{
  "d_model": 128,
  "activation": "relu",
  "router_score": "softmax",
  "balance_bias": false,
  "router_bias": true,
  "vocab_size": 8192,
  "norm": "rmsnorm",
  "norm_eps": 1e-05,
  "optimizer": "ademamix",
  "beta1": 0.9,
  "seq_len": 256,
  "train_tokens": 675000000,
  "steps": 5150,
  "dataset": "wikipedia_en"
}
Below are experts of layer 9 (counted from 0) of a mixture-of-experts language model. Rows are named router (the router's row for the expert), up (a neuron's input weights, with its number), down (a neuron's output weights, with its number) and show model dimensions 0-127. Each number is 128 + 32 x the weight over its row's rms, rounded and kept within 0 to 255. Numbers have three digits each.
Before each expert's rows: a language model's description of what the expert responds to. This comes from a sample of Wikipedia text that the model never trained on.

# expert 12
It responds to: Word pieces in names of TV shows, games, songs and consoles, such as PlayStation, Wii, Comedy Series, TV, Live, Love.
router:047088105113155143101111113128141136136077191103103111125143100098112099139141112136126163083152145146164090162154113112186110100107193169116078088147062143132172164091118116159181148151109140088097131157138126106134118105105124168141145164177166181155125162112083163116150180069092141122115137168190103134115114162163107118162201093153155086111142178145140074100075187179115101119085
up3:149088095134083155138165137150121130114157172161173122115157200096125172115076179135146124100115088131140078090196158120078123078117146143090137093027116129116138134153082115102099135130117126134146151144147139144135146167111069097071171121112165104139199078121110149134180082088118123081115082148117163119132163128186157180122167117128150129166109145075147087114136113191120165053134
down3:123134145099134158147110100148088169091136117111074180146117121096151084164126128142132121134154162111117138177077125122130111145151089091128153134176171150196106086164191184107167154079103150155130109075184134141103119132112164132207083061145096083046135143106163119180107096165153139119148135117117053125112106103081126143113091135132142161100182082092146201106133099111079124112175
up4:110150142122179145178139135158108080124090144084146126121110109098137098170131017158160157107090100160168123118086123171170125135068106166150188091118189127149161157105171131113172095113170161111156100123095126139174138097192108066110137094160085103147132138116140135156112124140095167107101079140141136097108165129155153168094190108127172131140113106162156146161064162082121110049161
down4:102144152108122176090076123145142091124156154122118129146139101101142093137097071137118158192156091081140093103108193124041086130175165116151083078122067123098091133164113145084130141154142145099137085111131137130141136079086191164172116130068131124149176124114107134100122118141127055121170173134124099135148126151144119164181199160160126187168120167067118087192127109099163103144155
up5:134085134158143064171157117135159134133122084102136105136115101134108157160071090139035108125154177082155178145142134121143138138179172162127122109021120140133129156149116181142144144078156176116068156130117122087064148137114142154127116086099151136171094093164108126130144185136176178143132134138162103158122144165129141050091088092119187130177137071175132106185122132138116144159116
down5:084098071141153084108057140138126126126100104162164134110135119123173127098131105096133091109173147179090132099136143089146158128114145122185104166135032167111073205109111129151108138129149127118202130145107142151160183157163171127136137074153077103121137114105171147210113115120148087112142149076171176144117164151122105155127108179114118075085136176139127116146070131061178121107102
up6:128099138072087085131086183182112175153076127092144122075160092112147154127135169089113164104114074107118147122186162054124132138110132111126133176104111177089128098164200167145109146143119157161105053134105149124127119085095138134057072130135112126141131123161149126107113148148156125163145111066148145125151118142126070179163071104126062098149154080150166105174084185092139131132167
down6:102080091116142233121109184179132128140110129140151067169137133089108155112103113172134174094159197117117165068099125079160169144176130154106143134095100138123143121092132151057100131080116140194121208139132158132098091096086085106125151108132175070153138181139129154118128148096126117097135095124106119154130114156115123095174128055089149096124120135107148138106178083166179155098101
up7:154136123089184123132097122097131049073170144094061099121119170155127123126149060171154115184103099135141113146093093105118120123107158141104076098123142063165165135097101128089109133132078144078129096112110145151175123147104138133173085154114115103174156160145150073141109131175071156192147112142149187144204113141102096123167100144107098156073125142125160116110129079159066195167142
down7:184116171123140144129186117123128057122111071163093096155166120148168128148091128195151103144087102094161134190101124124116147145126137108123160098074078123121159150093136135055115075183109176099159113148063100133131150104090133104130130193147163151181133152081128112135155099133114171111126098173135117138138089156095174136118163117090224091073119151113149100132052146151151083137135
up8:110172113114107170151087155139106112121122180126204155110057087135103112139126164140175093158160162152126178134099145103143130138087144098178132147122122166137116128090205156106140149148133131112103115108119168137112141142160174126093056108139180136106095124180133132141109129103087179172096074109169131165111112119090110118120083128043097173150154102122179092102046209127167160172137
down8:174033070111121141074124188114105082180129154190113142128133138134146064093177120192150100152135146099137204117073113132130123177112137065160129163061150118135113158153156133123125096178112116154123154086121132140069121113120119090137112113128170102150155165148129100093110097114119143130143081105153112093125119147158150101146219109091148072164169146101161088134116189128146159127087
up9:176143113146149149128142136137200106157144104085152159175128148139145123074127130167094101111063107078182113116126062122108162143129132170183161129042119162064177121124145123153110085126142146106093144134168113133158146152154129135144072178211138172118172102107169162109152129104101149086184115108087142170079109078114183110080174156169143129188158134138128102120156136101135074121140
down9:103147168135092086110150100123112080111187188177055108131095090150074078149116079112130110137132113109104115168107149164146127133116100158098138136120124147113039151142150125122162135185123123190114162134149125115146155195138143151128153087077071126149130090136147080175113095176132099113099118094137102139203110131089164111101106136188092168175118134147098147096152079146217135178143
up10:116117152078145132146109070096161157099155118133116129158111121128132138140155130131135135076117093127124108154112150065096081112122098063143061129211140135114152117142186128164130167092128108142074134134075087074034123162152147115113146139144100094086141148119143091135183113129096140131198151167096081098087125127103084115163144142180130135054102169123092150117136114036107160082089
down10:082191166096155098151172122098208141092092137122128119099135119154080147175091092105133159164105116107110130152125132109202092100131134204092148134122075082175139132104087122142175165172123158094119083133110069140170131136149121115141135139070163118127085056125081145119076166132132113160089107178157211139125104106158102181162095087114143125122103111157092145144120155157116140157062
up11:118170122121157155171131148146082119163115121152145155085104132174135038136120126137176090192176114192084137155145154123140099095137124092129142156130125143143098065064117133159127078116131129139139061158131098133118151114146127171110076115169181111139210134106139121157091166152146175111106111171113147176163094094129076085139064096096113125061160158092112181169156159147084144130169
down11:098126083103087138170101104121133105108131149150127113072106122103159146161115188154133126153057123117144121117140185072126181124116168083127114102100097117180164114082129096075074099115171113073207125128163142146111162135123169094079112098145183132121147086139158111133124161130137130129103141102141180148168101147179165103134150120085156104207109182143166053147069182163115132108075
up12:094110118095107158116128157112117183148098143144162167175082162159104119093058154121124098114128157081146096132131126097127117107107092141178157159077094178129159111142119086127110214129203154118140109136092132112137131120204138117112185125092131152128202126108130154146122158122137124150164136149137095169075145168216201137132176141179169146149135162187101109103120109087107181082163
down12:054147149144098152128146146168126143091160135083092138081167074134094110102133109068099147167111120138156127184142139099132119026139096168110110110166106099136130148104168129172226118117164117144107088131127076135151160154187168093110101079070126134088121132168120111096086105161108092121173141171123120168136145110114086152082189138182194109129165140129106172149130127151115115169099
up13:118112132102165169110166122109087116196140151111159112149084112125102072138148206157078159145121189078105144137153075103123136144178110153132119086187090158111152078137128120135122123110130095144117147189114149115170109148172145168118190137137053127111129145166163116096106206133199090168037136099187127143136090123136136122092151101135134152188172099123124149125131097108092153108174
down13:059075110141171186093116132093152171141154120055124101111108164131080137143078085162116134098096163163130114168143076137134127111136159130100043092155073191134152150160139106187132096068150131126131157116163150086176123145164146096135105074160148194087145149083103121131136115135171078164113159145117124122176119127129180127093118176149125099103122063136152097113206161134102126130139
up14:153086115109123106102060135130101091136077176155104056140129152070168125133175135111143146139118194162106143104137189178133164108114120166153201172095103121137127108106058105097149167165125155111102075193174126080140118136077093121147094154142137123121149137132062163092142115111123134147156124164085162128127147159081118124119170085111074128167057111126134119115152130123215079139099
down14:177119047126150152189155116133126094162141124088150164166181184125120118104115142131158155118162087088090079183094112141172173141164138081152215107135146095124138122159186130076103131102111166133118188169174148124106117159093137121124137075130128172110110136120211169133107099128084101082169119099122055129115089090120092097104092160142130131097162160106101172108122110127113106074093
up15:137149119116178174075164125165114150180174113131094152114111168083059155169110119047122168096102160114141118156143143146135191125060158075075170069142075143063093147108083141142174201128125141133129113123094104086168164120151135125185099094124148125136127094102088147138114086131140114139054126069123088093095112127110142125113096091144164120166106106160116137073187121124143144129114
down15:095138124101082153090149190160096173124104094103179086157145159107102136092114138105144149144095087101159172165182109112154063118120113091126109185156153151126180153191124166135133108130118112171154181156072071133133129177137131121142118059181119088116107158161128109081136188118156125173140160174078107079110085101104116171161155110147098140152180120125143100090110076124123152104047
up16:082105149149126082126141102140125148144077139138119193075130138164104081166178143085117114142126091116133161156053173153092119126127181110109100107168134103156112178134164181120119089126148130158159132074140102073055146115121119138167096137130090095133063157073138183152134111111155174213157111130140124122149142111134124093134136142099220125064137111110086099136145146191136185161090
down16:132148150137146078147133143175133118145118158124075129107198106113156097190123140106151148154138136131106099157115043132104146081136111177110111152120112129114203136179086146112126190122122148104127103101088125126092143119122049154130084165108162106137179120109082157139104158105151140205079082090165116063097157090126138137110166101158122097128063166178108083175130170121171169123065
up17:103117109130118124197181111056121114093109155161114146108102160133135054164179154125079157102164157141100108125158161154115159105135136167117201109154123112197137110142154122129151083124172099183147160129130111110147133099122113088034205118136094086147161097162133171143112080102125067071133112114134151140085109120150147072189140170113141115103113179179133171163134126105078107109126
down17:039142185126154117155082106134147153097154172048130171101105145142157180155089119073115176146064104169108090136116086137120132129106121106119101139168110119187112068161158106160181090131135159111170096155146161168097132136134196132132138142132136163120144129140070088151170091135149079102090163081072120110050149180120128114146129111184121144116093087163137134174138118108106099167137
up18:089164166097117080179180093126197128071124143094134161054156114115112102097060198095127111138083141126083132114156158151094137111132072139118095105166064139089098142104107164125145124116181089113183110130125065221151124178152112107168175084084147155094107145115123155083097152157115120086118180133102144120087139121188171097113107111129129127176118133100124158137162125127150128154141
down18:069112150093122114078113131108146133154189169081109130124085109103123183083098145148110126167125099173156144098197171114138087142143037131085122153158149169145126091154080104101135129134121136169093124145059135108166101118154087169143151080176110067113099138119176164176172181125141145161119125155110085122157187159095098112158148105140118109093109097131192127117152140150088198101083
up19:128160115132080144068134126159130179145122124129095124166112115101122148122131098134182084093116100099135106104123193079106151083101108139126138106115106167078156161092108149089124144078130158152075110153145196166146125196163170128144129114122143100221151112073151082128163099113149083076099131106128148149165215173132149100170135127151123082131105146093123062068071117160069132117101
down19:170216112116119150119128155162135072118112120097063198117131127125123094119124127110156136172169133069139153079137119123112137140137130158183128116133117091094115140081138174080167180104112145190108107065156127116073101158117157126148158135134124102114094121092137142111199118144141164054193120200088143136103091123114188092138093183150100141121142154094075107112102110144164192080116
up20:131126133184141164155187110133163158081087117130170143180102095222094112153112191158129140067136118109090090146147198179138133096095152108063174173098125116051132105189140167147144115137142153101172127132111108071117174106122087123113159119109087126130068105123128165121121115072124123056104086080105122145117143155097103086143127118130140118095205171153111150155116140121151111128154
down20:012127153098072116151151138116109145141116128065129134152164166115139145104169113082098196132101128158143170142150122073140208142083184122128087154175100125195091151112108160174145137118139149100115106109088126179115094120070141130095142142122149084128184154124104115143155155166126113124069138096141113118058155181123071086120131106199082108136142118142101194137137117127163124127123
up21:150108108129085106144122120105142117087143151097123089106137118106091146154104165069116127141109060181136145107180086154062088139155149176102094085129122144130062169124118126140085140076112142077114166117167093153204136128085090091166175105171155155145165116169151114123144118145092143135164155130111098174075146121108162168119143130096093163221151119123159084121189108202158106118079
down21:182092144151118110186109160093122091126091090143110108185116090150056096167114083177112130108170158192142090195104120174151120169096131141127156128122123202168113155121144171082122137170066120130168136078165161129156131175136051166133157116124100095150146138113173117215130126142129099121102123148129081140141142105071072130121140127084151086067163111121175118077104124121118136127114
up22:136099134187157123082149078114142068208121150117186167136171118128197144091067167142208120108142088103071123106088122177137149109112079146121103195102125110071154134149156089141132136170149141105184076136085113096135108121114185146120071114195120153145134155118139113172124117101137145096131142145125142157152145174132140132090131118156099150086164174146113076135115120126095142210089
down22:209128149117080159108142154134145100122135108125059171152113121149136124127103078117077083117111163105129162130147173107142124160092160166141128129064136103116134176086106114082208123076130144131125112107116146125099164080112145097181186120138074174130141118124170097084082119195171169135162114099080144163082127111171202124145124083131147105161092140152114226109091141144139138107092
up23:128135100137159117136131131102156120126185134205102144129111075104156155090163111132111053132093105164103164130143137133098113127057144078092156192130120157092150120146193098156135191127072082151115125120137170083188131151069143141090134129148143182115114133137129142094129126095110081118115101113162135099169082116112106185181108201132054144093140121145068148196103111125102068121115
down23:109112108121145138155120155142138145111137205214145080164065154156108155129098108146140193102140141129149074170138109085184120209133128160123179168088135049200086095111120136141095132119115122161132124144142082152065093098121111159086118173154127088133097162162125132147132096099145114074079085089078123165140116124108164135113123049127145115149120163109132148102173139163128112184102
up24:119151164178156146126147182133213123191137142123147129157074101072179142113078158103128082154084174146152138131143121142120153156116150104125130108111119142093059106156145127127145121193151116131141146105090163098070134085078069158122083117112089135084074198093150192113186125139137186169071115125135127105154107123106092130094158157103141160154047110120071114125133149143094105149119
down24:113118097112102131177112176103097148094174165161114099175156148116100113126132069152168174175121119120121101250109104129182126196141150169142133161127122070115138144133108148098110117103088120160063112118154105131135163115113065154086176061128134059082118124114129162138093107118129167178069098100177131116168134155100167133122126102168130084097173134113178101078136176141126140131135
up25:134152108146160150116057120117151074159128122169132097153136169114130143118113123146145189117081097088162103120070186164109095148140165126099202110121153118136131159119148109160110101127150077100114084120085124133132150177136095119069090053134183134128160161084098189087119140097157144140103188146158096124086154159107222151074129112149089129109131071146106109155152094083106070108167
down25:105136166080075128184077130110109179181174174100127109126136147117106104105101108126155058124125145133120095139097138129177091153210140115121157060133189116152155154171105080115093173149164083184141146126151111103123073159168141142156184065095113170106111114150126170117126111149152100137148114112033093104143100139097160163140171122110117131140162127174124081176071087120096111119142
up26:114098137145255108129137074101086091124122111156091094106151101074121149135076101135175080129124127110104172122117126122091101148111162168159135146154129142096160156157143096157133163179157143098136096145183224140186127114106129118078135145177146141101097134126120123129082120109204095126184107171095149185139122144165140098137093150150124133173128120112156214118093120118112076117163
down26:098137106161132126087107104163168145131175150221075135127116182120093090140108132122067111104179123105095090105080134058155140193095161120157146144120109084174150150102127072127092126164120121129105088159111134171155146119179205161072095143119092162171144120096191067172156138125178111086102099098185096198155117130119118087101115115126132119127091168177131126113124131104142111140135
up27:131167124158069086177092144160099156125140095093126150112131187116125144155187129093203157114192083083115080165142100124103150127169065134153064148112105072118117128170117109161109161114123139139137141060136139136090076130146164168055122116169158129124182093123107139141067144178102157167140099162128119090145089110151114139152120108160199110133110139104059105135121116066175093110123
down27:090135141125142110071144098137164135112062166150131119140101094132145120106070153115073098128100173115085133052126167135158081075215125065063167145162100178107186067158131107118135135120171113128102067174095132083149158122128121133154142153118150138152105104170142132104158153203174088165124153141172144124131107130126075174151119119053125119127148077127147184113128129133139159164108